From a checkpoint of a small mixture-of-experts model trained on Wikipedia: a softmax router.
Below are experts of layer 5 (counted from 0) of a mixture-of-experts language model. Rows are named router (the router's row for the expert), up (a neuron's input weights, with its number), down (a neuron's output weights, with its number) and show model dimensions 192-383. Each number is 128 + 32 x the weight over its row's rms, rounded and kept within 0 to 255.
After each expert's rows: "comes after" lists some tokens at least twice as common just before its tokens as in all text. This comes from a sample of Wikipedia text that the model never trained on. Tokens count by the router's weight.

# expert 60
router [112 101 122 187 110 107 148 136 135 142 115  94 136  76 145 134  59 111 156 179 128 161  83 114 104  86 174 115 174 186 113 140 115 121 142 102 156 159 161 124 173 117 175 110  99 113 162  89  98  98 126  68  98 110 122 125 111  84 122  99  77 174 191 174 123 128 106  72  94  75 145 177  85 137 162 139 136 124 158 139 143 134  87 143 120 120 165 163  89 116  82 161 115  91 115 174 178 113  84 133 138 165 100 144 130 141 174 150 165 164 110 107 135 138 163 112 122  93  90 178 104 136 150  58  54 136  96 118 168  91 110 142 139 154  93  96 113  93  97 180 129 117  72 159 127 188 128  79 167 102 155 151 139 141 105 107 104 106 172  68 162 157  73 167 172 172 189 163 118  87 120 151  75  83 157 139  80  68 175 136 155 138 113 144 106 107 136 114 123 129 162 159]
up0 [109  98  92 127 147 151 118 125 160  94 145 141 137 146 161 102  98 152 112 146 158 152 156 104  75 142 131 176 144  58 114 151 141 124  74 131 130 115 111 152  80 203  85 150 161  82 113 171 163 185 134 133 103 140 135 201 138  94 160 119 139 177 153 136 164 133 109 161 213 154 111 162  53 111 189 149 109 167 137 187 147 154 182 103  80 106 124 139 175 164 147 128 148 161 175 144 134 144 113  42 150  89 143 129 151 124  95 144 152 116 121 110 125 128 128 132 159  62 151  44 106 135  99 120 160 157 119  85 132 106 136 160  77  82 154  53 138 141 240  98 161 120 160  87 145  85 152  99 141 135 156 201 108 102 171 178  90 121 146 131 141 148 134 120 125  63  73 121 166 168 105  93 124 172  95 157 118  92  94 139  50 147 166 173 104 106 129 141  88 160 132 117]
down0 [181 172 117 159  97 119  63 166 115 161 110 126  89 111 187 215  85 131 130 118 133 164  99 109 127 113 174 151 171  96 125  64  83 117 112 150 151 125  80 126 118 137 146  56 145  92 170  97 122 159 129 146 139 179 140 117 121 145 150  75  57 131 115 100  81  92 119  90  93 138 128 160  86 142 148 151 101  96 101 119 148 140 112  98  71 169 148  81 110 123  45 185 147  86  44 127 149 122 105 116 116  80 146  90  86 136  93 126 129 121 104  66 129 114 124 127 107 118 110 125 157 163 166  64 165 173 161 106 137 149 118 105 141 148 136 181 119 152 116 111 120 158 122 124 140 108 164  99 189 125 145 185 168 107 149 169 120 155 138  83 147 137 126  50 126  80 158 173 125  52 173  73 100 153 124 175 110 105  67 121 132 173 111 190 143 139  88 139 179 134 155 122]
comes after: " ", " 0", ")", ".", "==", " —"

# expert 13
router [170 169 120  86 154 140 140 190 130  91 106 136 154 119 127 119 120 106 131 130 139 121 150 140  83 120  76 107  86 148 174 167 128 121 130  77 123  95 115 132 130 108 164 106 137  97 116 164 132 135 156 157  75 107 130 137  78 148  84 162 144 111 143 126 204 154 122 157 129  93 133  89  91 140 159 155 109 146 181 161  97 151 168 109  86 115 168 157 111 190  73 133 132 187 137 108  76 139 159  59 115 154 111  80 125 113  93 152 130 130  69 114 127 134  92 131 155 131  80 113 176  86 201 115 166 107 109 121 142 111  58 139  96 150 184 146 125 107 111 132 169 139  90  68 117  86 103 138 121 128 117  86 130  85 112 101 109 171  52 110  87  86 134 189 181  86 103 111  85 105  96 130 121 179 164  98 134 185 172 124 100 164 203 110 131 142 131 102 141  70 151 137]
up0 [131 134 160 101 164 103  62 118 126 146  85 111 133 120 158 147  98 117 139 114 170  69 106 131 143  70 198 126 102  58 111 137 163 160 147 114 130 113 150 181 157 173 173 167  79 163  81 120 163  99 128 115 116 105 205 149 171 127 108 142 126 140 108 146 105 135 128 160  94 132 100  93 171 120 180 144 111 159 140 115 130 174 124 140 183 185 143 123  88 108  88 139 114 117 181 135 185 135 115 176 158 121  96 156 102  49 150 163 165 207 132 171 167 104 188 123  56 120 159  71 210 130 138 182 148  96 120 137 135 101 170  59  92 100 221 136 130 112 161 126 157 142 124 146 134 124 137  83 174 159 133 159  99  68 120 129 171 112 148 160 117 127 100 158  96 119 129 116 169 180 149 181 129 172 125 124 101 117 143 121 105  85 161 198 156 123  90 140 114 141  74  61]
down0 [ 55  48 100 135 159 122 132 144 144 125 128 116 206 133 113 162 108 146 141 109 100 113 123 143 136 121 153  90 141 161 135 141  65 117 120 120  50 151 141 136 119  68 164 241 140  83  44 108 103 114 104 141  84 180  32 174 146 130 152  87 100 134 118 117 131 115 103 105 163 145 142 132 145 153 148 152  89 112 141 142 112 108 151 101  78 129 131 109 142  95  98 149 166 142 184 120 155  73 108 117  93 146 153 114 123 100  98  94 110 118 136 147 150 159 152 135 144  95 107 115  84 136 117 180 131 184 161 118 109 147  98 170 171 126 179  96 137 160 152 138  79  83 151 140 155 161 167 163 122  93 148 130 106 161 143  98  87 143 123 164 124 109 145 124 130 117 192  74 171 106 128 178 145 115  99 127 191 177 143 126 138 174  89 155 178 119 186 188 117 197 160 107]
comes after: " of", " for", " the", " with", "'", " and"

# expert 11
router [ 91 114 154  67  87  95 102 201 123 158 186 125  87 142 145 156 121 113 100 149 100 152 134  64 154 158  65 218  93  81 170 170 119 101 141 129  84 135 133 136 160 137 134 127 119 124 144  85 179  87 107 128 128 124 130 117 135 135 118 132 126 108 129  95 150 105 170 134 176 116 191 175  88 105 123 109 139 143 141 175 134 101 122 132 134 156 151  86 169 137 127 177 207 121 133 101 143 120  95 100  66 155 143  59  92 129 153 178 159 152 161 106 126 181 134  88 123 112 136 144 156 146 134 171 132 167 170 150  37 158 150 159 149 161 105 125 132 133 133  45  71 172 110 145 162 142 117 152 127 124 192 189  97 151 118 190 131 137 178 137 146 103 147  99  85  86 128 107 166 119 155 124 156 122 155 133 134 157 179 146  89 159 117 132 189 135 140 136 113 118 132  88]
up2 [143 130  56 161  72 152 140 143  88  91 187 116 137 169  93 132 182 140 132 145  89 155 191 128 131 148 102 134  91 127 147 132 112 146 116  62 116 164 164 135 125 157  45 133 215 132 130 179 122 136 153 155 116 107 140 135 125 109 130 109  97 154 179  67 160 147 144 124 129 175 157  98 137 181 110 172 166 141  70 127 119 184 139 109 118 108  82 126 163  89 153 173 101 167 148 126  98 121 126 133 146 161 126 144 121 117  96 145 103 177  90 122 146 122  66 134 126 157 152 106 212 198 119 110  42 143 135 115 146 147 144 106 129 178 163  74 148 120 100 122 145  31 139  90 106 169 159 132 102  94  50  89 146 191 111 129 128 130 126 169 101 130 138 129 163 113 133 211 117 107 103 154 103 190 103 109  96 122 134 127  82  69 148 109  99 120 125 108 113 172 142 142]
down2 [145  83  97  76 138 143  91  89 139 196 116  83 114 148 169 179 160 138 133 170 148 100 185 121 108 114 105  95 168 169 116 153  91 140  84  83  98 154  68  87  78 179 172 117 157  64 150 101  99 129 125 112  99  92 112 141 149 109  96 169 148 188 179 139 136 169 124 148  86  88 130 118 145 184 175 118 136 164 113 167 135 166 176 113  96  61 166 174 140 138 164  73 151 163 116 108 125 164 122 124 122 149 199 110 113 109 145 128 181 149 120 129  96 105 132 143 123 107 133 173 112 117 141 126 105 157 128 169 149 103 187 128  65 198 154 137 187 150 122 135 179  98 159 143 148 125 144 109 104 104 171 187 144  91 140 150 105 111  67 211 138  94  84 133 127 124 127 111 137  42  99  96  64 181 102  84 189 132 172  98 114 136  98 135 104  98 122  95 156 146  79 120]
comes after: " |", "|", ";", ":", " /", " 1"

# expert 31
router [125 143 177  65 140 125 163  88 113 103 117 127 171 122  96 138  85 139  89 144 119 173 164 140  84 117 111 112  87  99 104 127 131  86 110 178 160 172 164 118  95 164 141 139 211  97 103 150 117 186 220 143  96 156 120 115 175 141 134 127 151 167 111 143 191 149 184 106 103 137 161  77 173 146 110 196 147 170 144 130 116 133 204 133 126 155  60  80 105 183  91 128 159 159  70  88 125 116 146  98 125  67  69 101 161  83 127 129 133 121 143 123 119 120 150 179 143 106 184 153 124 101 125 103 177  88  94 100 148 109 172 137 148 140  97  88 132  73 104 203 120 141 116  65 111 143 131 122 100 222 114 102 147 194 181 147 107 154 102 195  98 131 160  77 197 150  69 156  89 128  88 157 110 136 142 133 150 142 121 195  74 120 120 163  89 136 124 132 120 163 183 168]
up0 [148 124 150 158  78 105 163  96 135 147  93 113 130 166 164 131 133 201 117  79 124 113 126 165 143 123 180 158  99  79 151 180 135 190 163 132 138 130 210  50 124 118 156 142 165 157 110 143 166 111 208 154 124 163 126 126 129  80 143 161 109 106 118 146 147  98 172 118  77 121 123 153 110 122 150 148  92 199 145 157 104 133 145 140 137  55 130  93 108 144 101 158 168 108 139 126  91 183 100 124 111  98 107 147 154  60 144  71  95 214  77 113 139 101 121 100 105 100 165 133 121 118 108 160  30 177  85 147 114 116 164 132 108 159 152 100 136 166 136 157  69 125 125  83 155 135 164 106 176 140  90  87 115 168 102 151 119 129  84 119 159  67 122 117 118 176 165 155  83 162 100 169 110  90  80 128  81 100 165 162  67 110 142 145  68 122  89 141 125 111 137 105]
down0 [ 99 101 115 170 100 181 121 135 149 143 102 131 150 109 143 152  80 146  86  92 119 139 203  80 157 122 122 190 127 132 127 124  69 153 184 161 126 135 116 135 126 126 154 185 163 148  76 111 148 120 130 174  98 142 170 139 111 121 185 143 171 122 157 146 173 125 149 162 153 116 173 132 106 125 128 139 117 141 176 148 176 126 153 129  92 144 119 122 147 131 185 169 170 108 105 131 135 100 133 144  72  68 164 117 170  98 144 117 144 102  92 130 160 134 164  96 101 168 179 143  99 127 117  96  93  67  88 138 136 130  93 115  84 154 160 168 121 137  99 164 143 117 174  89 121 118 123 135 138 156 147 117 145 150 154 135 123 114 192 139 153  96 173 113  91 149 198 150 141 152 104 179  98  89 138 108 163 145 134 151 156  88 142 128  80  84  99 163 183 143 127 117]
comes after: "'", " of", " with", " is", " as", " and"

# expert 43
router [198 130  91 135 136 127 137 131 100  88 125 111 144 104 186 147 124  89 158 146 157  98 131 164 143  94  81 132 130 162 154 150 105 147 160  84 137 126 141 141  94 111 139 151 143 137 142 175  89 155 115 116  98 156 145 185 104 132  74 126  87 105 153 158 139 116 157 160  88 174  73 171 108 112 120 114 133 106 158 184  62 135  97 170 125  73 148 144 137 133 159 115 174 184 153 113 137 174 101 100 186 118 140 110 110 141 109 110  91 134  83 117 145  84 146 158 125  73 130 140 154 148 190 173 160 162 119 155 135  98 146 108 112 146 171 149 127 168 160 130 171 140 129  95  53 165  97  96 143 147  78 133 134 104 101  61 147 162 139  87  71 155 102 142 115 158 132 119 155  83 125  84 134  70 122 134  83 149 131  92 118  89 138  96 141 103 173 156 151 102 146  65]
up0 [150 134 103 105 137 172 165 138  76 128  96 146 131 170 127 102 130 163 123 159 142 195  85 147 154 122 111 194  80 124  71 173 105 141 101 110 115  82 129  95 118 107 160  85 150 154  52 145 134 103  76 114 117 203 167 148 118 137 142 153 166 128 109  94 173 153 121 131 165 101 113 134 146 131 106 149 151 128 102  75  96 244 150  88 139  90 120 103 125 104  96 119 128 140 107 163 116 142  84  95 168 186 129 142 118 115 109  80 114 122 105 126 129 153 119 152 122 125 137  99 158 151 127 118 102 117 168 170 128  94 133 212  84 120 149 122 146  91 173 149 122 109 138  80 121 107 139 126 171 208 146  80 162 127  54 130 116  78  99 187 125  82 122 128 103  89 138 169  55 212 114 195 127 152 158 157 141  98 129 145 161 139 147 140 170 136  90 127 111 156  92 172]
down0 [125 178 213 161 144 167 131 123 154 160 106  76 164 199  97 133 165  93 127 159  77 175 147 133 130 176  88 137  79  89 103 134 171 138  65  82  95 141 125  78 144  90 124  88 120  76  71 166 148 195 118 130 147 146 113 149 129  91  87 138  99 145 127 162 106 101 145  73  96 105 130 156 167  94  87 161 153 114 132  97 138 153 107 111 146 135 174 107  96 141 137  63 122  91  86 113 218 178 121  84 117 150 126 109 123  68 110 116 138  68 137 130 138 141 138 117 168 130 114  97 140  89  71 134 137  93  41 151  97 133 114 154 155 105  67 169  92 135 128 119 119 121 119  54 157 133 124  50 111 120 120 122 113 145 191 117  91 105 105 115 134 115 159 146 148  95  80 106 113  89 110 149 119  93 168  84 118 145 122  96  87 151 110 132  99 156  79  69 146  66 165 102]
comes after: " |", "|", ",", " and", ";", ":"

# expert 12
router [161 152 126 135  97 122 132  84 100 156  96 149 127 137 114 190 116  83 138 120 179 103 174 134  95 152 185 104 137  91  89 125 177  76 128 100 144 120 124 165 124 131 128 104 140 101  34 107 178  48 156  75 136 140 211 102  80 114 104 140 126  80 160 173 147 161  93 130 147 166 130 119 152 110 182 140 134  84 173  92 122 183  69 102 148 127 142 117  96 143 131 121  99 187 113 116 131  98 155 174 143  63  88  73 106 143 113 112  71 146 149 188 163 180 123 118 117 166 125 146 183 127 147 156  86 117 131 142 120  70 127 137 159 159  96 109 118 109 105 120 127 128 140 142  77 130  85 136 100 128 168 107  89 159 118 111 164  94  94 153 172  76 138 144 135 132  76 149  43 170 145 176  86 154 118 135 125 109 164 114 114 138 120 214 105 116 154 107 151 146 135  87]
up0 [129 141 138 127 126 124 115 112 101 169 141 114  91  97  92 105 131 193 140 128 144 108 108 142 111 141  70 144 165 172 179 157 183 150 161  74 118 134 114 137 136  84 101 142 174 157 100 129 104 108 111 162 120 118 107 160 130 188 135 143 142 123 139 115 107  92 154 129 136 190 144 113 109 123 162  61 146 189  62  96 147 106 159 140  91  70 108 103 118 140 134 165 138 158 196 158 150 191 135  92 104 179 101 149 188  83 158 152 140 102 108 135 121 143 108 115 134 123  88  79  81 138  92 132 144 125 162 145 167 144 139  94 102  92 149 133  92 105 161 120 160 152 109 111 102  61 154 120 125 167 112 166 102 129 213 102 115  85 152 115 111 117 107 102 100  90 140  90 165  62  62 136 142 112 172 163 128 133 109 165 103 141 170 118 137  79 133 206  49 114  94 126]
down0 [131 168 155 112 138 153 143 131  97 172 128 158 121  76  73 133  66  88 187 144 149 173  99 161 168 103 152 166 181  85 127 150 145 122 121 179 165 157 139 109 130 139 110 126 135  65 135 115 154 170 110 141 114 145 111 113  74 143 113 229 144  40  73 139 183 135 140 108 137 141 119 132 146  86 162 159  82  93 166 153 108 100 165 143 114 220 125 128 136  84 105 179 115  91 132 103  75 110  53 127 135 105 177  67  89 106 117 109 114 190 193 100  85 142  94 117 165 133 231 108 124  74 123 119 123 126  85  96 137  66 122 148 121 160 138  99  49 130  53 112 126 112 159 161  90 155 177 163 163  79 172 113 161 126 168 103 138 123  82  86 140  99 127  95 116 144 160 111 114 118 152 137  77 102 124  95  70 156 142 132 143 117 108 122 135 136 120 154 115 198 208 125]
comes after: "\n", " ", " 0", ")", " 1", " —"

# expert 22
router [164 160 103  83  85 147  90 114 180 155 159 120  74 129 139  94 102 116  76  74 109  86 125 178 154 167 132 193 114 112 150 107 129 122 158 175 171 112  91 187 157 133  23 124 121 135 139 120 102 116 123  83 108 104 136  67 165 125 143 119 135 140  89 130 108 152  54 127 143 140 111 199 114 104 144 154  83 124  95 108  64 152 164 150  66 163 149 154 122 194  90 219  95 148 120  93  80 116 140 125 106  93 113 112  54  71 164 205 134 113 148  89 126 175 148  96 111 125 100 105 140 176 129 110 129 171 136 101 173 168 162 143 156 138 127 161  59  65 135 161 148 103 150 130 120 160 156  92 188 131 150 127 145 135 139 143 123 115 155 172 125 107 169 139 153 127 182 132 141  97 128 126 159  94  58 119 140 100 152 120 111  96  91 168 127 103 138 183 136  95 158 155]
up0 [ 81 108 157 128  95 161 121 148 134  72  74 104 103 118 126 165 107 123  60  95 115  62  98 100 107 148 158 107 148 175 132 164 186 134 101 100 134 102 117 140 113 142 133 134 180 116  91 150  67 140 141 141 103 117 112 130  83 122 104 112 147 151 113 169 124 120 121 132 173  82 157 105 147  87 117 127 206  94 109 133  75  81 161 125 104 116  94  58  45 179 103 107 179 155 112 122 138 165 137 133 126  99 115 132 183 139 150 128 156 101 133 167 202 115 110 131  87 135 102 121 142 187 134 122 108 101  93 179 128  92  94 104  40 101 159 126 145 123 153 188 108 137 117 116 124  77 117 117 132 176  93 124 157  85 177  68 148 127 121 162 150 104 136 114 176 113 111 133 130 144 116 158 146 100 128  71  69 115  99 116 141  83 143 161 116 136 117 174 122  99 130 136]
down0 [116  60 195 115 135 101 155 128 118 200 104 101 140 129  78 179 110 129  93 107  60 164 168 150 108 138 144 138 121 177 138 132 149  74 148  63 170 127 161  78 138 131 102 131 132 104 113  73 110 121 106 199 156  67 122 105 129 123 127  99 165 116 114 135 139 122 151 123 197  47 176 137  91 167 140 247 128  58 138 149  73 123 138 125 112 180 177 156 178 139  90 141 109 146 110 118 195 147 136 138 184 104 133 167 144 186 124 162 133  98 149 105 146 107 159 120 172 147 140 183 207  89 106 131 122 126  77 152 125 112 158 155 135 150 156 102  98 108 107  76  74 119 116 171 128 114 209 159 109 160 171 176 157 150  85 140  74 146  90 158 133 144  93 119 128 107 170 122 151 146 142 121 153 192  75 159 151 174  99 118 193 150 126  93 154 160 109 111 140 124 162 169]
comes after: " at", "\n", " of", " in", " for", " to"

# expert 34
router [107 134 105  76 123 150 124 113 163 144 170 115 172 129 130 161  93 156 104  99 118 130 117 104 139 115  99 130  74 169 111 147 157 177 146 140 114 122 153  90 115 131 109 109 131 124 109 147 124 169 126 171 196 215 100 166  80 133 136 201 110 120 168 151 140  96 104 168 149 141 105  77 128 156  81  64 131  94 105 135 209 125  58  70 140 140 114 189 115 123 175 131 170 131 138  89 160 151  98 172 117 109 110 109 118 112 199 107 130 120  84 138 121 141 183 109 114 108  96 175 126 169 147 192 102 102 159 111  79 156 107 124 191 140  96 140 112 111 195  84  65 136 157 106 127 187  61 112 109 138 150 107 128  71 120 172 130 132 187  94 138 190 116 112  78 193 150 108 142 114 166 101 118 113 122 162 144  74 125 154 155  72 138  95 123 135  51 134 158 108 117  77]
up0 [180 145 123 155 108 105 118 162 121 104 138 121 142 149 107 110 141 173 115 115 194 118  92 144  74 121 232 138  82  82 158  96 111  74 141  93 159 123 201  86 206 170 193 178 153 158 115 140 122 141 155  66  51 124 197 116 164 166 167 149 184  96 132  80  96 138  74 103 115 176 174 132 172 119 176 108  98 114 112 124 122 126 166 145 138 101 112 110 148 129  54 184 118 155 143  88  98 140 129 102 105 127  92 154 161 141 101 101 115 149  81 124 145  86 138 141  91 171 128  96 118 140 133  82 122  78  85 171 129  41 130  66 121 115 145 100 153 142 124 128 132  60 128 141 117 115 107  96 156 141 145 107 159  88 109 118  89  97 123 129 135 108 149 187 163  41 152 148 108 163 103 140  79 134 130  90  91 119 140 105  98 131 156 131 129 145 137 154 142 151 127 152]
down0 [178  91  89 159 143 165  44  51 111 144 191  93 177 154 126 108 131 177 128 118 162 118 171  99 109 117 141 124 155  59 163  67  77 138 181 131 166 136 111 109  90 108 162 157 105 110 103 158 102 167 152 142 150 131 179  92  59  97 101 158 106 106 125  84  93 148 117  97 128 185  98  97 126 104 133 126 135 124  95  88 118  96 151 123 120 113 113 125  82 117 165 120  96 172 124 127  89 163 170 104 121 130  92 138  91  67 151 108 183 128 101 105 118 119 108 170 120 155  53 111  94 144 136 140 172 105  98 109  71  91  60 156 116 123  95 123 107 169 164  92 171 152 121 202 176  84 157  86 127  96 104 125 123 113  62 137 157 137 109 148 146 156  44 128 106 149 140 139 150 115 119  92 164 153 191  87 134  91 146  65 107 138 123 112 126 157 112 166 186 156 143 118]
comes after: " the", " |", " The", "The", " United", "·"

# expert 54
router [ 98 100 139 150 116 110 110 131 160 104 161 148 119 190  73 112 125 150 154 125 138 121 156 126 103 101 131 105 130  51 148 163 125 132 158 141 121 146 119 115 199 128 162 140  82 146 132 116 131 118  93 102 107 163 161 130 169 151 114 144 180 128 100 126 110 190 121 179 146  93 210 141 107 116 148 117 138 180 126  94 104  96 136 134  98 176 155  91 112  98 154 186 126 122 122 158 112 171 147 169 109 136 180 147 137 147  91  87 104 135 111 146 120  11  72 130 124 185  93 135 131 113  87 100 158 110  90 147  71 108 157  96 138 154 102 142 131 134  96 131 103 113 113 182 126  97 106 152 107  70 151 121 126 123  84 143 162 134 102 113 182  84  72 105 127  78 102 183 101 227 125  62 164 130 150  56 101 106 159 172  94 137 108 134 148 152 148 183 167  70 136  90]
up0 [171 152 183 129  93 119 114 128 127 112 135 121 108 162 109 148 120 136 119 158  85 151 118 137  72  95 150 140 150  87 147 105 119  99 105 107 134 140 172 122 134 135 123 107 154 133  62 143 145  45 161  98 111 149  79 155 114 204 136 110 157 203 108  96  88 140  93 118 133 119 182 122 161 119 145 129 150 119 140 153  93 115 126 138 102  88  67 103 189 194  81 123 148 172 123 120 152 114 143  98 147 145 125 148 165 119 138 136 132 170 104 167 211 132  97 156 130  88 165 120 102 121 231 184 123 102 133 130 119 103 134 104  80 148 110 159 132 161  99 151  93 110 147 166 114  92 167  21 152 140  90 107 164  98 128 136 113  93  48 124 100 113 126 208 198 101 108 129 140 147  98 174 156 116 124 130  91 122 136 108  81  89 175 139 128 118 125 148 159 117 112 127]
down0 [124 124 174 180 154  77 149  92 138 146 112 113 179 121 100 159 158 156 117  84 129  99 156  85 148 144 169  69 107 105  78 122 143  97  94  99  53  99 110  86 133 124 153 104  78  96 120 104 169 143 146 140 154 153  66 129  75 115 147 111 107 142  99 103 131  89 141 145 149 173 181 150 141 147 143 141 149  91 170 152 157 143 133 124 158 143 121  66 143 105 152  98 211 130 136  97 156 185 117 161 154 109 138 101 163 177 175 130 144  90 104 145  78 146 105  99 115 174 111 158  81 162 124 192 177 152 108  98 127 144 128 145 194 126 140 175 150 194 163 115 149  94  68  69 109  96 164 181  86  81 115 132  78 133 190 138 177 133 150 128 124  95 107 139 130 176 140 162 157  91  79 106 104 149 114  85 122 142 100 140 129 140  48  95  77 133 129 158 152 164 137 105]
comes after: "\n", "|", ":", "=", " by", " 1"

# expert 28
router [143 205 147  68 110 173  92 112 114 124 134 107 177 154  88 154  38 132 130 111 143  95 158  98 128 153  89 165 155 101 160 114 117  59  98 132 150  94 151 173 159 165  64 113 160  71 129 151 136 161 132 126  70 160  92 133 138 126 139 129 142 112  96  72 183 168  70 150 123 166 146  96 127 116 124 172 111 177 159 101 106 136 149 129 108 125 135 149  94 178 106 121 217 124 129  90 116 128 107 100 138  84  70  95 165  54 115 133 180 144 140 121 113 142 146 134 128  74 136 153 120  99  80  62 142 152 119 123 133 147 155 179 157 125 112  87 123  81  95  82 123 171  76 136 120 140 112 115 123 131 148  79 151 128 111 161  68 117  63 140 164 118 169 146 127 106 108 165  96 121 115 127 142 141 124 124 114 121 110 161  30 139 148 139 101 132 139 122  65 135 118 166]
up0 [108  89 145 160 130 120 138 129  90 146  81  68 129 107 181 127 144 184 111 128 130 124 120 153  95 106 201 112  98 147 118 174 136 165 121  79 131 138 191 126 132 137 166 141 157 160 109 105 133  62 164 125 136 152 146 158 135 156 144 198 159 120 151  95 121  86 145 108 140 154 147 117 159 122 169  94 108 116 109 132 130 134 113 194 105 181 109 168 129  72 111 175 188 152  98 123 144 147 122 115 113 125 116 133 135 173 148  68 106 169 117 125 154 111 128 142 166 136 108  70 172 177 123 118  76  63 147 179 156  76 162 123  66  88 190 132 148 182 145 121  90  71 132 101  64 134  93 116 185 136 138 154 143 124  99 164 106  54 196  98 174 118 129 174 125 120 136  69 109 112 134 146  26 166 110  95  73 135  99 158 142 100 126 150 127  98  77 169 144 176 157 129]
down0 [171 180  95  90 119 132 146 106  97  88 139 171  87 134 173  90 167  90 154 100 140  72 128 126  94 155 160 114 101 143 140 114  97 177 107 173 105 116  91 125 109 119 193  99 207 134 182 100 114 115 204 149  83 108 143 102 136 151 102 140  91 153 142 134 128 112 135 102 148 142  73  68 150 112 133 125 118 178 108 153 149 114 128 138  98  81 112 139 153 109 157 197 118 118 154 158 173 118 117 179 145 154  79 108 181 130 108 140 107 124  97 133 110 159  88 109 194 115 163  83 145 104 135 123 137 131 107 128 119 164 130  97  84  88 157 125 134 140 205 105 134 148 131 118 143 134 114 122 119 139 107 144 120 169 144 159 147  85 178 143  51 141 144  79 122 153 153 166 119 169  94  61  93 160 128 120 118 121 128 104 110 107 177  98  95  88 110 109 131  96  95 169]
comes after: " of", "'", " in", " a", ".", " as"

# expert 30
router [169 107  91 101 152 133 122 139 144 152 118  87 152 108 205 177 191 131 138 154 155 104 132 137 168 135 129 108 124 109 119 111 157 161 120 154 148  83 137 154 166 155  90 150 139  87 157  99 136 148 120 130 107 128  87  94 180 132 115 154 131 136 134 150 112 123  96 120 143 195 121 150 146  97  78 127 141  70 151 155 102 119 126 147 134 149 138 101 154 125 137 127 118 161 142  62 120 131 121  72 147 125 113  91  85 145  93 112 147 180 111 101 102  75 130 134 128  88 164  77 131 136 178 155 200 150 160  87  66 156 102  74 160 162 157 104 200 122 153 112 118 156 165 129  78 122 149  94 115 160  83  80 135 127 160 101 159 176 126 144  90 157 126 146 110 154 161 138 187 157 152 111 177 145 141 134 179 159 141 168 172 153  82 108 133 104 131 185  99 107 107 101]
up2 [129 140 221 119 129 159 109 158 137  60 101 132 143 108 147 124 104 124 126  86  86 116 164 121 100 103 109 119  98 139 120 137 187  57 119 170  31  60 147 194 123 161  94 131 149 130 100 132 119 183 104 179 136 172 156 121 128 125 175 176 131 128 187 136 118 138 155 121 122  97 145  71 124 101 126 181 141 179 122 167 151 150 132  81 148 125 151 173  86 145 131 147 199 156 150 103 173 151  69 116  93  98  60 136 142  90 142 103  99 143 128 116 111 113 171 194 139 165 134 118 228  97 115 130 135  94 106 157 133 122 104 166 102  93 147 123  97 124 176  89  96 124 149  74 109  67 122 175 126 183 160 136  68 118 109 172 119 112  65 143 121 159  87 186 132 125  65 103 110 177 134 195 106 125 142 133 116 110 155 129 135 109 110 130  97 141 111  87 127 121 153 111]
down2 [132 142 119 137 180 125 129 105 126 145 109  86 108 139 126  86 147  90 128  87 105 126 101 183 106 114  79 152 156 105  81  95 159 103 168 119 125 107 154 114 140 141 125 155 161  56 148  91 102 182  96 152 126 150 115 122 151 121 131 146  70 167 108 134 156 164 134 109 184 125 105 109 158 158  94 150 134 145 108 137 114 155 127  66 130 128 141  89 190 192 177 165  80  53 162 137 198 101 129 127 131 174 163  90 129 145 130 160 109 123 114 146 104  95 102 137 114 133 124 156 118 129  55  99 210 166 114 126 181 138 120 182 148 135 184  96 121 112 113 133 116 177  91 179 113 113 128 146 160 161 114  90 109 123 188  89 165 126 106 168  42 230 146  72 131 117 138 168  86 133 117 124 152 157 111 143 122 108  83 155 115 133 115 128 138 155 188 104 194 151 124  94]
comes after: " |", "|", ":", ";", " /", " on"

# expert 18
router [149 128 129 138  74 200 164 125  94  69 133 124 133 199 121  88 155  86 137  99 126 113 161  87 108 133 159 155 127 178  88 102 125  99 125 135 105 164 107  91  96 147  78 157 171 137 162 111 147  95  88 137 144  88 145 130 141 142 105 108 126 180 152 106  82 156 130  90 138  92 125  91 140  99 145 136 118 138 129 108 170  90 175 170 111 159 155 120 168 107 159 172 138 101 147 166  99 156 128 143  84 140 151 119 226 128  34 132 192 118 101 152 132  55 102  85 135 162 115  90 110 125  84 175 172  52 122 126 115 109  95 140  99 137 133 138 118  69 117 141 137 151 150 146  51  68 154  95 160 172  46 112 128 137 160 176 179 100 106 139 104 113 119 159 192 113 155 158 124 167 107  94 167 101 146 143  88 154  88 145 164  67 144 146 101 164 159 150 131  94 130 127]
up0 [147 119  46 126 166 157  91 133 128 106 150 158 149 125 104 132 135 159 137 128 158 125 131 152 186 152 115 230 112 108 171 142  76 156 129  69 152 128 119 137 194  96 115 165 131 124  98 103 118 146 129 136  83 164  99 137 185 163 120 123  87 113 137 131 120 222 115 133  89 143 123 162  99 150 132 124 151 189  93 116  78 103 115 149  59 121 137 137 114 171 121 147 154 137 169 121  93 107  93  96  85 126  88 141 122 137 127 190 159 137 128 146 129 113 125 139 196 149 110 150 106  78 134 106  81 121 129 127  97 168 156  98  99 148  99 134 195 140 117  81 145  83 202 151 107 133 103  94 117 119 145  97 119 139 148 145 106 129 135  60 125 189 139 120  99  64 143 107 123  96  98  94 137 159 150 101  56 121  96 121 132 177 107  81 186 116 159 154 114 161 136 138]
down0 [116  48 165 127  82 135  60  76 139 123  90 127 154 114  84 140 131 187 156 174  80 142 138 114  87 144 175  85 172 117 137 132 137 142 113 126 110 141  87 166 127  63 112  53  95 125 158 118 144 130  42  99 141  93 145 159 139  74  99 122 139 135 152  74 110 137 112  96 101 127 104 166  96  99 190 109  85 152 174 105 149 144 194 109 132 100 142 184 126 112 126  88 139 104  95 182 164 123  99 108 124 118 128 123 108 160 131 129 120 102 152 114 125 134  98 143 107 145 157 129 109  99 157 142 137  81 126  79 115 154 147 152 166 169 152 124 185 125 161 157 171 182 160 154  79 175 145 116  88 131 118 146 168 100 125 108 189 100  80  97 111  99 106  99  89  82 105 126  98 153 178  53 105 217 105 103 125  70 123 122 109 102 156  76 166  71 121  89  69 134 127 207]
comes after: "\n", " al", " non", " co", " Al", " All"